{
  "n_layer": 11,
  "d_model": 256,
  "n_experts": 128,
  "experts_per_token": 2,
  "d_expert": 96,
  "d_shared_expert": 192,
  "activation": "reglu",
  "moe_layers": [0, 1, 2, 3, 4, 5, 6, 7, 8, 9, 10],
  "router_score": "softmax",
  "normalize_top_k": false,
  "routed_scale": 1.0,
  "balance_loss": 0.0034,
  "balance_bias": false,
  "router_cosine_scale": 20.0,
  "shared_expert_gate": true,
  "init_std_router": 0.00793,
  "lr_router": 0.00101,
  "vocab_size": 12256,
  "norm": "rmsnorm",
  "norm_eps": 1e-06,
  "tie_embeddings": true,
  "optimizer": "soap_variant",
  "lr": 0.00524,
  "beta1": 0.95,
  "beta2": 0.98,
  "batch_tokens": 131072,
  "seq_len": 512,
  "train_tokens": 755700000,
  "steps": 5766,
  "dataset": "wikipedia_en"
}
Below are experts of layer 3 (counted from 0) of a mixture-of-experts language model. Rows are named router (the router's row for the expert), down (a neuron's output weights, with its number) and show model dimensions 0-255. Each number is 128 + 32 x the weight over its row's rms, rounded and kept within 0 to 255. Numbers have three digits each.
Before each expert's rows: a language model's description of what the expert responds to. This comes from a sample of Wikipedia text that the model never trained on.

# expert 21
What it handles: Table cell pipes. The pipe separator between cells in Wikipedia tables, e.g. fight records, election results, athletics results; also semicolons after quotes or brackets.
router:101133156188092132142181080184102099166077137128147139177128103140167127146132089107154116137102152171147079082049080117083086139113166130169115176138136151105134096121041204095072140145132115152065097120124131103098130097106113127077112118087163068132143134191139174121116120182133131121094120093125099145097141114091102189162118148086118134091156078175152116143130174080132132138153098128124126072178154145145122091130112115163167224150092106164078070185152081155174172192086113135119121142164080186081127067138124118130120154092104192151131169165157158107118137138071100102116153091179096087121087132143123123111132124121149138115118118134124080131119116103114121143109141133182135093135098055158137109086110140057125141135148119059112149114168157165201118110087110
down0:168106107125162131119170116097120135169169141120126119071127154097119141181124124135098118094181081192085079143113149136154112164161100162115144100083178118153106163147162195157167118121126132133100150085081142192117138086154139149203180158165077146124100180078080102160117110137119127145086119159155136113155103149146139121115100089169111155136138144125089171128177096191102160151110128126073070222112095189146147116144186112105111084137111138115125216138185140162082122191173150160151166134139198160152135123098127104097105154187158092109100112154195088189177140130108107109166142122080117166114101141134151155110135121143170123153096116139170103128175108158152144069148095108092085187073126079115162099137123159122071078124103165101132121129102169167102122085115193
down1:166114121151173148188119165180130101199165083119124186122108106087111064154167112078113140149038105121085073158060134168082098090086144141137104158139153126149187162118155163146159128103136132193107096079176093077102118123070127147098154126170076083119171105144095110126109144062141118132159103150133110149096162111130152193151148105178140111073151086113159141122138144160132148144155101158128124143159135123135160106141096142173153146118090144133125157199112116141081090191145126143131096151081152076128181154079117107171156154145146113098093119109101084168111141092102057141139156097135136138130115192140152122193115182186114201118112060120173135161064124101079118103105150115134119108090115141084122123164139182123164072096128124164119116117158135102078074100085175
down2:127134114118163128137136132142184131129184106090179127170122066166095092133097132170145111153155119104122126174160097101131154104143115128129120135147145130048168128161085206128133083070124108122135141110166160147124150140106108168152137160161102139170105156099123123166128137141127164116124131114119166086070034141178191123159104105111134182138132141104102210159107093039100124131126154143088099147112136130052075123134174171154093104152147171068150129107152190168173096181130167153140070126112154122141144118092113118102123174162158117080063122120144138145075122110050087099208144097173128110130128129105163072130095090083089134079143127090130153156108175114110136074185119136081154143103149076169143138121168163102044104151116172142065106154117111101092141127139179
down3:132194098166135168097088096102105168139118047152130159061158085123138142101206106197131104126163090122124146177220173127103119137166159139121130108072083141113137103146106122112136170102148111154125095118127062157106164172128164148150073158158114096125118103119074157198153166077157134128092123093094126162145106116181181194125129118132161133186110163170131141127146132127158151064105079125130124098088098111120138176082182153139159086144176132099075093149081092109120133081087170181106127141126132087138082114089136171069123137139149112085143187131117179135103115073177125129148173129162117115132145153143098118146131085115111058139062112086121128131137149073134162126149155117198141163141108205131109148065143122112128121134108117131131130142162093067110166136173196
down4:158103123104125116130086136148100190135135121145134120168095107156140141114150139116169112155086158128144107129153080157126123082149077081126149061089076094098154107099120091119128087088112153139128075154101142085149118160150196108113134182094183128098164170089131161130127134138083146212116128143109089120150153145099129088133172122105122173090082099085138057086108171068099120179144138150149125133135181164125141096114083160136120176137180145125159078111135127062157113148149101124163156081079088162119124108116199052138079090068139148134191096095140176174084124063110110193152079120103163149120120061144099060150121127147159146112184147157081110098156130180211112098143167145157089116119119180109151081095122122151127148114136142141177115128177071139149141153188118
down5:100116138139130175173148116143074102142114133199130142129177116105073166152094142145091107174097116149125128147125135118115126155115146088040181178070075140127168096132141164171154170081108088102088138141119125113146157121144139093139152189142223084126109132147097117123141145109091142077147083152137179142145099124143103133158112133089122147158160116147139041158099222086116086100174128127138169134096120140079139114140152138115122163119156068161129063148144143129078096170112135099137090076146153065087113159078154143065096091158160140130152190125175147131115103138117085176096097174168119173094132161135095162096090164086099102110111156059152157174144183180111152182158071140102146088098110121159151144056138122181094136131138164134196120107141116108132176149129125
down6:129118169124172105182122110098092213097109146111110079138135125136152099106112106164150121181166179165110127126116176142108114144183096108163128168114135130136122129124124197172040159109136127155099138142129085142108110162135116128128114117101154146158126209111131170102172158065098137122141156101153143119113110168143110112139076206129127093114094142071163140151067143097201123147106136099126114141119111137144160154110105125140096108121108118098119060118100113166135221132120096103152190137185082074123145131118126212122140109135198146102192151138134137200137164139071133185095111172132171097077137125150073145133113101081095112125181081121152117068100119122163081133122097138143123113148146135094120192217143151069096148094149052153103111094123085112062107109143152
down7:049158130080155110154138171146107121117168142109181191117131138098098162153181117115089086166100144125152157104134172101166187126117118135163120125152079130089090106117161087186114122153118077149099119067140166151201081118108154183144171138161158106173162186155129143145092107162112110121190144176149170114139073144184124156182108093118208145093133158146100139118142122148107090121095041159092107116101061188133083117126096131135131095100115087190133121142054145104118158172128149173124139129179108147161122133120105205135074051140139129150097132135122135127131205058122093147112087113128124195132096096166088138102163104159138086126107143092148108146109180186119118075131087169093144160153116137125159138092112182083121131136148160165158162126108149120157111157159144
down8:095128150150135097162122152155096083139149177130158143139079106157186097132089155211123106139135107159154076132074099138068096080139117099193133140170108074124154120192125127111113150081199187143115119099134108071180129183134107083097099162148176181131132152147131139088122146147118109126080108127165081159157162082140142136170167175128105157135166141120124164129135112119156111118115098117175186110115128138149112127138055130134194151109100163095186112119161095093121135111089088136125093113104133096141113120118147143131165119094203143131092099164150167197136128124128136112223097090147141179156102111096128176099138137069154114176087105103203141147066125142132127056086110175133109112135194129138111148142146132039143158048090148130119093079159127118159125186148091
down9:111148135073114131139144179134147139142082103127131145146144112147137149196104086139087147185086112100152174113130164122146107178140177150179111141042088117158106089149165120087137059156090116098112143148133143070158049089087137132119146080117120134129106182078113130122102127158115107088094124107136178143121184152117110102089037069164116151099140159070161154117159099147203124154126133116135158167085118141119161112123160074133115134149089125176147085131128151139130106182151103119187136087106151183108120188130154126133217124160118136075107148124132107119141200145119109112153139056048121152150136122112116069157136178122098104141071153125159157076179122146149107148094187096172146192114124076111158061102095126128088112124141120125132152101114124166084077074077109
down10:113154140120112067125106107152102090160154095066092147133145088149114139128100183122129159179124114131131106126131136145154118095128130156199150100130147098068074103122142145124136159154111138122119130141101060141113155160191154122130100144164107172099144108139133150150097100070159106145123129159100157125107138114099112156197048094142201169128197096106105158062102138139132190102154100140115094176096122098093144125091094115084106084082178167093178188099145135141148164139137191140141122139090192094141066158147163163126127115171093109077122164171162137183139124124110093126199121096126124132212124112085193143146162130113113123154076080111123163129144148066172121129146136123127191163114163157101184196142111139046169154151109178170102119176140104106072107117078163
down11:137143117093145128141187157178139123166123115137131106066118116101127122166148150140136106132153119176150120130111119190134114105108136190106052164132095156122097088158097155117161134073103144145166121112078105070099142110175205125126158140147143168188168114181106146088098096145103089139123125175104129115095200147178100069085095119141170118168191115154142129109103153188131100151117148108122136087132140123128075121135097088127123081113077168117128197115144159121096161184102199118187170133162188106156142157168145153192154133132127128123130157199109144136142157146158098182124123062085138116132141163141149171127122130136139131150100139110144161112101122097147055093107167179126171126201108085178179087136124088062101143130006129136116181124088156170159136116166128
down12:160168149140127182126108170141160124158160112134146131123076075113159116101157165181119095058087163161147116131179121136122149134060121098144130124114145090146127096128113115104167201165154110109145121102182138102164156096156137085105123067131107145063190092150166134103099129180162101141151127060128062110151105157132155123163083173072087174124112152139128100083147172122150190138094109149128122142059141091141157105170113119094203132152140213134102123150091119147108098085114116184095194148105140169138116071101145126090149105120112143154125060127154156158132108094107080169116136132123126178168186131092219153119118112107126121109099183173182116096170127085093182135163153131170108166179144125138113084095040103143152145151113175119130085145092107094084096143150116
down13:142111138128123119117094116079109117124175119108193053129083019116204151104089068112156138157094190136106187115140134107102113078105096105096159144080168108116127165152164106135130127172148217132104178048130108083131131153152152115135119178085156122124118150123191132131156133128074109145158108180140115169093053150148180129094174149130110119170181103093077126116100132113202108102104135045131117137106137122165168097133136104111120126159118101087169104158147176143105097097071112082101147178144123106107161120113118137146088130139162113119107112145130091182134116117116121181143149102091156125125146237122082133167154074116145107212135098093124164149154117155095117077158101107175095140065126162067101109176133093148150141098162126112137100128144128150137126106137111
down14:132158141116074214150133114103093090131143161145109135154153161121144168102180110170114080109126214120148081125149117107071120107125099116156145129086123165109168107104054060124113105119160105103123171152113153124154074161143137139148111141138102105059088106114081152059125128142141114061191095095061095157139121103125127121119128182143105178147120067148095073124126168071117136105154128077127129094173128105088192141094108082106144136125135137178170151113164154105118074168113055128161150089214116134048087123104183162096108140112134093157093129116093122090102137106156146089063096081177131115095098127091158153133080169174124130112140151152175120098136131163148097197059143095103149079142128121162182128134136128120122138144079174110190152078124106136142142106141148
down15:102200145172125133107180151062077164124118113143076130104106151130125152132108130173213093138065075157074050108165131165170074109058117130109126051064118062147144142123083101124100129140131134150121156107112136107157140109125171123149178124122175109092147138169140132071148069110094153155128184123150134109139081120095135098123124140155116188104083083136104111107124152138119120138115142082113210122220139194125113144157140134132132131116172144122105098168110131108115157169164154161141143152074098143194146145110131107153121165093120147147174159129087084081169131090143120159149120102114121173120148160126076190059114097165123151122146165120152099100082164170125126121097087145179079143120155129098140136095121087155065121141124159015144180151157115160100123109150141
down16:123161126180179147122170132134132107138135104060149125169108157116120122127123153099074109141087084119123085149107110073142141075143092123103131167123100118143072119118067132181199098134188135087155129164091110150097141076156081152069150080104127093139168150168083115056140094155156125163164093135137131073155127142069135115165092103153153128100110079163147116167042174086139167145134156088138135141128156155092091151163106163206131111158132057112142135089075108140116087063131154148162150141080169103180114128134085171073096182131136173119170140115086100140096150173132140044114158105143133065072106106153175147140100108120106152120139107072154155126071132135077101157200135139154127130134140129114074131124133072129132139133191161131112168153114129161101139117048146

# expert 33
What it handles: Word-initial prefix pieces. First pieces of longer words split into parts, often prefixes, e.g. un-confirmed, en-emies, det-ainment, ex-iled, inv-itations.
router:129134129142142175230126047185155174138168151124137120079082140113114159062138165085138066192106184089119136209100146099121126184094116147130141100132093145118150158132136096118188082129051122136110147125094128081137160116095123174112098157127165119135092204111140116159148144121154200139083104125144168091155078119129198158128195134067127133142161136134116120141155083203155194147166157122079095122149110158085106110178110159151107129101114166096093128091070095110088152111117097116137141132105106137128113092064098105115184173144164099120084082119142127120102107124166121170102077114146076139117165170122119146146118064129147154165119114097143128097157185112112152148072129127105113178076100067132168163074118128147113097130168141143110100112131158105123091117175159
down0:120084130141154107139125067139182152156170101195165168080137134141121169104098127147168114077108122100116111140095106118137123152132144139127197141132124093154068111096152058129188130147116183155143203123161159096156156152133161136194074108197059104133093199105098095182129182146166111054141128144137091108146154129167126137108136165137144170188157117199131172132121149033160112128129194130142129105081115065121085108152150152151123149181132150112156110098155099145080125107146095116154150122090134073114138084151125155136117171125139096106157185133125158126107093125133106120131140148161120159100165158080097126111174160126112132122142101155154141075038101184115099134104133129131182178132148132115155159182110122097168160093150132134110196226124097110173154137173142
down1:139136126102062117102112110150137134150111175131166104178143102134105114130140143112130084176113097115065179196111123136081107123145092134134184083173187191146087106113121115124177139150093116107085153118118113177161138122184080096081085080091108181163170091108131108156155120152146172132082124114126160106162106048141154130099093187093126133141155108145121128141142086103139125079133079161127134102143105204108087160079126104145160154151113136134097139168097116076168144116075081128098135135114100114183159145170118158131066157158153091113189151145097181104139074133064106139149138154138116135151072052137135123168149113141142126092066120131143134059126136083157097115072124102123126172160165136169162100130152109214125124112153037144211087068079138109105116109147104
down2:161123134118138075130147178094147148128118137054105155144077150091155146131130212162130114110071108103068121088096113100141119161100164101123116162110174162119131082099121095167124155151122152172119209187165113124101170125144176135074137138149149097096162170148109097157111151118187170121113120118129144080138123095098136157148145141142141117153119167170120149149188136125061103084120163172122166085230149161112094060154147088113118099126110135122155139108161100112105122150169117126152096129161145104133187185163158199183171156191116114091120151149146090088118171088165084141117181060128154136150118028165110145116129147151054170145186152136045087157130107132138085124187112131111143140159099089098121144120158078144101138148166130094129106133155131188094119104133114
down3:185129147155154179108092088094120182071130124108118097119122151078113177144123126158174162118130130161159187158090168104167141154118158154089159123150097139136101069159166094143159119126211132108085118141090100135075141084126126166133066110133099105141170135131166149122157074144162125124116152129124156114099110071213151147135147100102112106075134142115143165109122129069149136108152131124084128170191101047120163130124090153141118147146088161127128118111121149130060089055136149163138155148149121158103180112076086151125176122086122121192153153115101087166147200131105182129109177214117178120129193129165133099084129140077126132138138143126126155166104051174139108094104079166143149146122160116072089129140064063120054132133130103126072126094141132079192148133115113
down4:131169115150168128120120148064108132170155166149140083172130113113125151124132137140114126162135142105180124144138145146187151134132165113100122130155186142148160126127153141234144201143147126121139162147199219126141212080194142163111128136126150185116120129141152108168131185108120095101150104197083130124052144119204096161189167127073141104155133117119153191080148163092125091115177107129094163178122180093179089130133113109146157179133129147082129141197148124171133161138129138178120143078162175174148127105176104149153132119095117074076190198126086150149124146107120214143155139113132129112116121082139120132120154151101108102117084170157093173095100139161123137129140149075164148104163151130154106114141140103138142032121162125122131135062090156152106126108155145
down5:132131091128128130100150124162129080045110119109152133064125151159145087096123159095089087075169124117145163077168095196131199095185117100093120123138091119111115165126110163071140164118143109098139093138134135175149112077115081146151117124157142129111152118100111115124110164151190161114137114121158114191119149117128099100153061087145097078093137100101111111161074145097118103133077133054147110066078157096141054187144114148068141127149099175154138175157123095154149084140117109103125133117110105136111132102143178160121153163137151148111123136081128118195133095078096136136114139103131159106168085098136100100064059126083075082166201138141134109120099144098133153167132077117116139128158126094118118192150130124101100199096127076076205158177122117110182063182066139
down6:100144147136086136124094095114172174060151110121145082111105147177172148081149083167071145153069141084159135194152127141092120140121117109117177076131083092098107139107100112163125131138178181076109112149139159178118156089145120106119162074112091075103188095219114073186150133183094145150163175133162120144139186151164112182110132164106166136123120164111148085150113127176092113119080133149194120109105151168147127099122122136112122141157147099164087131149133148119109165141152123153150170096142090110145197109194069159139161124087174123166143154108121197081161107132118117133124113109127119169100098125131138089124205188131120147149109136119154128146137175167139133210115070116044139145145088167181138177089097098149123123084089184055144145142143111146133094103102158
down7:115104063160149159106116146112180096118129113136145197063156168113167127153093112162095179139161114147135138148134109140159127154127134108206138193159166124074150089162111093130120141139148096113071134145183136133156118116099160050161097134129149140138118080107182142132126119093120143041113130165148121109091130180108120142154129060155137127123097107149136009138120205160087135129067135172143133136093144108165113111167192128111106134171087145153112157085069077127158098158115140094174148127124076157097119110114099110126125173126112125104108119143154133132140148162161070111113087084112086164151106160132119108155116091144090159159087158085081141100146097138083153144128185100184074171142150077117135121136197094044155098158076085141180074143149166137125149190165137
down8:102164124160156099176107102120107196075095114052152136150121166134113177171145097071102094152131176125093136167145119152090159143068136148134136104155065084112163146110178119130077145090140118123133087136120114095136177107102139123136108112104184153192168123132099135127168178158117156090105093122130103120164099119135134157165094096117141077101066219121067110068075153103137121131173095079111190101132099101137086054082169165111046135144170103103159122104125111121144150155136145157130142158131176170122031150130165134121129132138139109138136213166121136096079163120135100079086071140175128161154177110083129181111132139116182120154093165104144149183086178104172108133170153120157102159110141182119137114127108119157100134142163124149154152108078112092165179137170102
down9:050134109113110129089067108200158103201090138162087166165108144162093117143136136132119112087079133137121174166162113162138089106082140138120066136175109110079116126125174116148125116158125104173127146194131124140098140156182124183128129157066114093111101152110131146116166085114128171113209173147152162140116125164169170168110103100109205117073073148157084159101186139173126102127169065139149111124096131073153151110160145095090142138139174164155122109130075127150149106090214130152143150118091114081107145096156113111101135122094102109145161098149161108071218110153106117133098111101114121115117101120082130121158088127083118104073095094189135120085135092131120084154129153119196112186130134071138132164121164112123082144111133131186093082080109130060181125069127128
down10:100121120133120119103116105113120141156151131119140150116148135162088090129136108097135049129136135120155143155080156146116145108116139098104113079118093128142074133191049107159123202076122113078126058111160145169105160179168108126119141199096100116138140111110134098101148082112167161197091140116091049139176083173195129132077175054120137149142126130114213114101132102175123125088187105103127138206095087112116142133196068139151112087083165148140134119073027191154106148140124110069131137148143121125156143112082187128124157140114076101108087117139103090153123088141118135119141119101155121150143114140126120155098102176080118106106151100184086139085090143153152118138106117059148069111131028114131116106135129172135167115143170124081163137127095122140143063109114139
down11:150172053147143149185121098130144172092076117147096118142111087086139118098176135150130115107093086155086172112142099133166119199167120116084088105065170103122126150109088132135086089149141153175156076130114123118132116125150120084125142145166146118146148068160151105120114130075138128161153113117158188062100063183184121110176123124128174138155137144111115131146166161106104155157155112119151096109113165139126099131118109054104107122115190095127111155181191163079131116117139083141148132139163127126070131176224097170169103149044114156152131145139132100143152072152088119142132129084089151144138118125192125008091071135170123082130125129162113125147129175116173149154155157077147116164117132166087080080105085079176121138182126093175152101107115135162089144133144167
down12:136191110109177135119096127124106159133154128133136156131141141103093161144139094080154089099120105155102072119142081195148157127127114086100106116130122104113150120126111139124147150140093155175151150086075112131140093120153127143158097117109095157146159124131127136049136158101129125095147168124120055192114079071114104087118144126115174117126153135150154109150142151089125132137187137101151092114200160062148134166082108135162114192134167184183118128128110142106108073111108134105102144093085134113167136092121145100090140105129129111212134166062156043220104106157103108166161120118133166106165121143126117065058124127095121114080131119040139139112104167194109124144141140108163225074128149209039089118129091151129148103113126145089083065100138166128159167150139085
down13:120119181094133132120149095186148105139154204091161128166074167145150147192109170125112099119133092115213154229071156186116129125110097152113171083158123149121161108187149100153108132151108117147189120156091154126136150063177075183098103084061145128185168157117158111102117170123169140151128158098156195065143165141104164219106122129081133166151139140146122108081141109151110098172137161174122108152115159145126128130115159155106158167129129084127179119119136105108167145161115090098145126164081118114118128129198143162183131134126118064069164134171127148105119098124135065134107153092172164116141164148135117161123128075147129143131150124108081145078153119098147124014121168089150067121157149127153127161129084058130092132133125165128121110134120161132161152149137166
down14:081162110135153078094139131132156116092136131073129145117115119165179066168122109159063131125131162105129201177192124154107176132133141175099117070161138107143144117173097179151159125159149111126131170152112105094148141168130140150138192119182168162118119105104118086127108149171093116140192097170038131085184132084202100137139167103144127133106199160077106131122156146151126161095125164138116215120206140116104103167089113138172163154137147192121176111149115094173129186094163118106081147099133130143137148124192118150091185091167147148144126175054133139160136123080138133116183148085095094135125118108093081124108183149121085179111134125118126157157142123100066067107104127149133063131109086120115085146161162134135124066137073095170153106111124171123104126143091160
down15:102132076098060097180151111129159128138075142119078114127122143090103082135088075105143149104144112179131124128182137119169099146096168137121185102192175086130075111141118086087072120137138164150142131138123140140063133085075114142152201145112178159094137151085128123145159154107196131168092149137123090058192136166135139098070170111107105129158124159159090142190191119129184153084172137097136085113174148114142137161131110163159129122125167162098133124132126095148129120114136204118104115096109100103090152103162104062151129150130117058137119180182159157135137099116163146136090168151137144106111159118131145142141160129123119167154140071114071134109126123164104158116184103036131121146160103096082124129086124129122046170143158078179058151164135213090120147089157115
down16:085090123180100123159132095165126147151095177152143105141124109130134145180132117114153139072077056183053099204098106165129124145156108147089171135113146116119083149097151134082090180098139061151101136122172049119117136110100138185166099146131089124119170093151134163077132105139115129120065119113148161128086098127098156142143102127131098122143097104103112068140115127127146063142161149122153098154168161132090180144155109160087174080166133123092069161123122107171088110082117118125141123143086155137147104194120109127135137169135145174102118108125138112172194142141171116046210125161177136133125198153120061112192082103179123080106068099143110127126068115160150160156127101094186146100137077132132089132145129121138108166150118120183118108204131103154100066096097175

# expert 34
What it handles: Non-Latin script bytes. Byte pieces of Greek, Cyrillic, IPA and other non-Latin characters, plus stray symbols and spaces inside such text or tables.
router:172120117103178146134149139159130147102169101120138174114148090153154125122132186109072159099131107181185127098114134131134169085163158172132106100128094184120147068147151143095113115162211086126113120115119105138140148095126090157054140131111116112153141179137145105142111113141164130123115138176087099188140177154142043053172115114153141086056153151133156157170137143102194074171093101114104116115156164152126080135110059098180072106196183140168169129111088138193140131089117124143110103203127090127148146182150128141114087145097082169083149166108163150185107158131155187095068158119119109115149110183128065139147138120111079151137150175125102141121177082119127101126119217140110094151106099086113124154059138140095136097142117120097081130083105094107119138155131085
down0:124114103095150167091088140121123138120080149116143113136149180131096174120113137147124112115101118186088089154104122162109088174140089111109113118163107153147131103109149121165135126147148081144160107118148112123164149111160160156158113157127144152119211079116050145142094127111161126158061066128173096160176149096134109143204142098134138164113137094092094214148148153213055192144104150191128139072113135100144130079155155101141137142167110132164177125165110135055117145144133071128101110123111121148117152128070079104145128163125147237110110158139104129114206162157074199151126171169126123154104109117092110123109177115142151163131091160134160134079086136128144178175135059127165081131139120092123150205162122142087139101151075123128105110095122156113031142144148117
down1:087113152118189126110124135128047094151175158142116118147121081172098129127149164099139177103166127104133115138129146098156150164061090112154142116156102105173140151139138144128057124073133146106180137115095188090144182184086094189140148125103056153187156108105132106146119112092093100127189151115149079120154086120059134113158158077188117150164084137111142106127101132107191102152176071133102144135139119132072110071078128118140093137102096103148098085174071135129063181085138144110152119168112081118072127189103145156119168155076090119122130145101187100138108098120170103082163085104135183145186108104091118148113140139124206149156122091193173121163132136141153112118135107081124140098153105124137083113143135079179167119184147155119090166132137124053102140186148123
down2:075163112154126135084017137150109149126147127111153115133143071128038125145101081163161116096142157144153172123132124129136160086088154158167138146160131153066075149095204120108078136113106178119148069131122159147152127093183122127124160108118120176156147120081105115185157155122146139103132156120054156157071098129154096156176078132129125162128160129082074157111109166131044122170123128125075106137133144205164116127129116194162130101086102168103117119157067117087111120130117129096147099107238097135133113100134149145092130122136075204140105126131041122127118123118127128144088149196145144117094139128076110144092208165110129159078117158124113115174109156115082128135120179086156098115108104136100161127118079107089083181093092132175140130127097121083137096150134146
down3:107102141164059124125133139098111119110183131199146119112120087153156174134108103097155170184129091110116138131104105102129195129138121125205146143091143134132111183108088103143138133142148089121134124176174130134176124097158102140133151071138144144193095131172125178083127142205073091147110091130130174141144116153159162099184125099137107162109186162107135137132176144078173119127147161177098084193056125132112135114180097149121153148195111149129153173054103111131187103150063132132165115146164111150182165173088113112071143105125163141060134143136164128119171063134107134081101122144138086111109096172174176095119119101085060143171108115097125087110169115077110122117160120144138103154178195138081168190088166121143080123098113154193148093123146154189124125125137130
down4:135120122145117145102131106082140113097177153127146139092093159133193146122167145141138124146161150148160115138149175118069110098162107106142130096093178128149080154098152134178117135110100133157137143112095133130123125159085161081083103146111091129140220088183135141111128167091148117058120098112112146204162130126219168143181110120123101098105090166118086132134101129122130101129136141179096086139082167110041106107120173176094158112145134135187156108113104171049128125054089169145109159099135089207146113110125095089106117145119117111049142127168206121076115130077150184088103160083175137116164053158138134175150083103141155129126107123138117139117126163169105136155135179072142179136075158107050093150121107117136163126115079099183111155106175115158182101131145132
down5:222165140140110160155151157115105078087086136081123137117158176154047182121145079195098117178097156137136177103171125122100158136121100191106147156144102133112088132137108122108111132124139174164133118140088106095124153144136158143153145106140105143100136154173186179120119065120088142103067155183123099210123136113150150173114094078052101111106120138184102109113096067203126139144171121154154102134110113118102145186158173130127175099104141111136133143106122115091134137153144108150117117152090061110138076093100140145143156121146141121182187154200143101116133126166077126101103120119144163154054173102129126131149164190085137163100159132158165164065135159100120125096066107123143077141112091085097117073119167077142157120156198092132101122072104159091078089125095136
down6:115144106115118135095118122115156137170129173119141093132107087187163130139114116161145095103137101118162094144130119220126157142128149117096071120120115189177145109201126174109160194093135132151093148077150088137108099143145128053101186152114158138069118131168145080181065174117109172086080109185056133088117118186101144133170113127105091151148145153104124102100060126150159091096168166172114163059183114163149139111105085126118112155160144127117150091140101108126067137107087093106097131174145100093115106091128147132166068142174186145102133156125081138039115123118123144114156142130075103087086115135086102167112149108177090170065112167107151143141093099103110187109136143115169140141116099160134156068116135126087122162093146123153176091082141203084101062113129119
down7:115131093127135142161126097107202165126060188116167199135090166166103161091120140112110105142138120115141079149058081124141141115112153119096168109146187082169178129204163152124136094177110102155113136128104149176127154139092118128132135196126151166184143152122142120122078096112006134106134197111103085073166129155138075118131098118115140177099121171103111119160102132093165157063172138135173090127094112206140171120103076023144116131076116075129132118152105103167059098109114179121123189132135145120084116094156112127072130156138133101112141119146128142121135165132134118162104137144115160127108155096168073116121129172121138158154116094167112102187128120068161176135086114155134172164165207120075117113104176158130087138120133129114135137121109149092083107108158130
down8:109127094111185145146155130156064135156093145116170142152182106181126131136119170100133134118116146106107134114083159138183194121154173101109150131141137129132107136098127089132084102137116081116165161146103173127122100093112161174150132150160116116109144139040148159123118116098062065134139100135105156100146131138120114150143171118129126152128086097134079141126126126191143131096096083161171153079147071134096156063202141137119118034143078139130115073146121200163164218153187155115122141130122093169159173126195103098137131118064165063185138116116208080176157116122116108067114144129096142105120148125131111143176103181183146100138085161150097153193146174113146124115154103155138139168129126127184084105152108114146184064129142110097106103148182141134143186168150186
down9:175117125113102165133120106153148146137171149127124102100099100075162084119067098069103145050136112098092099134112133124178143117104149076095143132111091149170109097124107094133157174148112111144062164074129144224151060105074107099090169185121138122099128101053121164101166100092131156128133205132101083113145131086141130093161095108112082158079170122137167130189176144135091075057129153094142136157158154152132174137110132241122156103124129165146175103147101126144125117106090151124080153158145106121104056118131149154158136103156137099150152093142124135120117150156144174161124155169145178118147073169087157120147119111116074125135146117091142154111132158081126189128118079120138133098125119138175106073194156154105130097170044092158128138114098129114168154164089055
down10:105127119199146143165120135091108142071150124119137167098141104128129140161114102173115094155180127165171124096092114127169122146121149145152132140083180101143176101119073111171097118135175128052150173097148173142136152153121161120138193089090182129076124119142154095121145076127118064118243137145166186181171142185136126093118118140172167152148158123147140106209099150096170094172156066119090069161161090183094171181176106140103122080119117137106159131173164076154137128155143057147140148125123129072140175111147153105092162122085188131111112142136106129111097118124133099096154121102140126104101109121097138162098110120159057177128133113094102097139073086112090120175128122172110171097137135071162181157172102136198159154107160127099074108117185131154122136104128085
down11:200166121096124109178175067119142172145120213150182166117098108160109142069133134159085122171064087124097089178112178139126143187122134139088100116113074116135138160191138179153078134129152161198145085131082136149113117138147174173149118135154130157141133172177140075145134105124120166129125081090157005116117123146136136148130181109107168154102093165178119146109128117141155110111124134113137095140141143093081127114167163150104146090176080194125126178121194088134143160131113103123103058162137151117050115151123133109085172126091098128108094113067100098110113128093137174102137109186190171127124153144130130117127123148163091087122140066169142126187103109132098134128111152124136121106151054131124101144110053079175121142159149128157133055109163152139132137150113178
down12:113145131178130166145079155109155154167168161108131146093122206153106199153137128088147189129100127144130167155114161129083158180135115136144147110147099141135075182137130130100123150116127153087115098110074090112100137114134151119193108110107158173167126143138133122138110078149077135153176116116103149201126090087112101133153161090113141144148137085148136093083113173155113132117083138060105123127103118189161105103186151123173080125123110127167121106105134119186152139099116073128086152119162065061104151148095151101076169163093129099117135121142153147155126115178119129148167094124122115140124113124142092155122079105217113121176174091110134255099120123142081119114146126084136135111183163054137136102159119087073093137156143117102111178218075092115076121184128122
down13:138144091109124145095167220115142117137125100123096164121135085109098203178078091183100124162148103107153089133145131092092097142141158120139099142073120159149113193097139089135115110118123117116078058090182157078074134131124086137145131122120115144100140106112187222096075094180094139170148063168184087119118187116150085095173108170090199159164168110121108100147162124082145118151139193147160123100157140123153102081118118129140146149126056115117071140073158159163114123134143133128188159108170114225125100170106110106142159114140116133142155137127079096040114101115111128110094150125077108110075121113085114134155141140136129161175084146099152098115120123111158116126151047130152128176116150157096131123132177142160101127118095178183080161140122090127142095077137163
down14:115116130179190090115147149147124089120103067127080159124182097105152166138131128106155084157086099143100119106127124112110142138146117161149165102140040105136134131120068102096107134149120125111127078193090064197145066154211123089186132134128121163166125122108165132110123132178094131118104082141112123061118084113116135175104102150083117137110139150063069134145165118103102126087148111048120118112161148154112089108084148125131119156094149125093120176142190101127145081168193156150130117152093159126136112089141104070083123072080093117177103108151158123110149154075107126146182076073089128150074137137170137117112122124163185147168110114171136109133088137182079173143076075128139082177192124125160112099121097134128119151113170149098112076140046177069148133101158117
down15:090142094123079186194128188115086062151134134129133114165149133117132075162138199104079068215170117118165100165112130206149109144147152139114140082133097119056109087157140074068119126169175126157113104122143154163051109117144102116178127167168107091108140087127171158137171100105087109132173152081098077117110073158109108189093125104136122078108143108137152165137103109135113155131115080152102109150134130153129130127158166124099099092107114123146057126125123142151109130132067103122151122141162181102086082125155156070129115187119151127170138053155137121125106193105176127162088099142154087133171146188158143121078113140090094154123137189175132153152079121101139174130166123106132128186105092086103154123126147097129182127114155145194114145188128147048095134141142110
down16:086133125116129157138146157153168121136099132135176091191151106111131162189143069171117122165111065172110145090156117092136138094156131136151099154164079114120091110088131123159142126117105151085142126123197094134122129134105069143120108141205159171143132172132079059175198151117150065115147124181154134086085135122125141113118144105094134127097087170201072115130133132125097102112157163146133105084096126131120120137132158161142146161177181081095104159110155123139103103155155096182104164158149095140171093014124195112098112070122137151149095093139124120097140160120162115114140152170102175126150099179143088132090138129164146101120116155116062182160116132167095150136195158169139100111130096143049149120245106104117118111102182118144136096139181127176085153153134067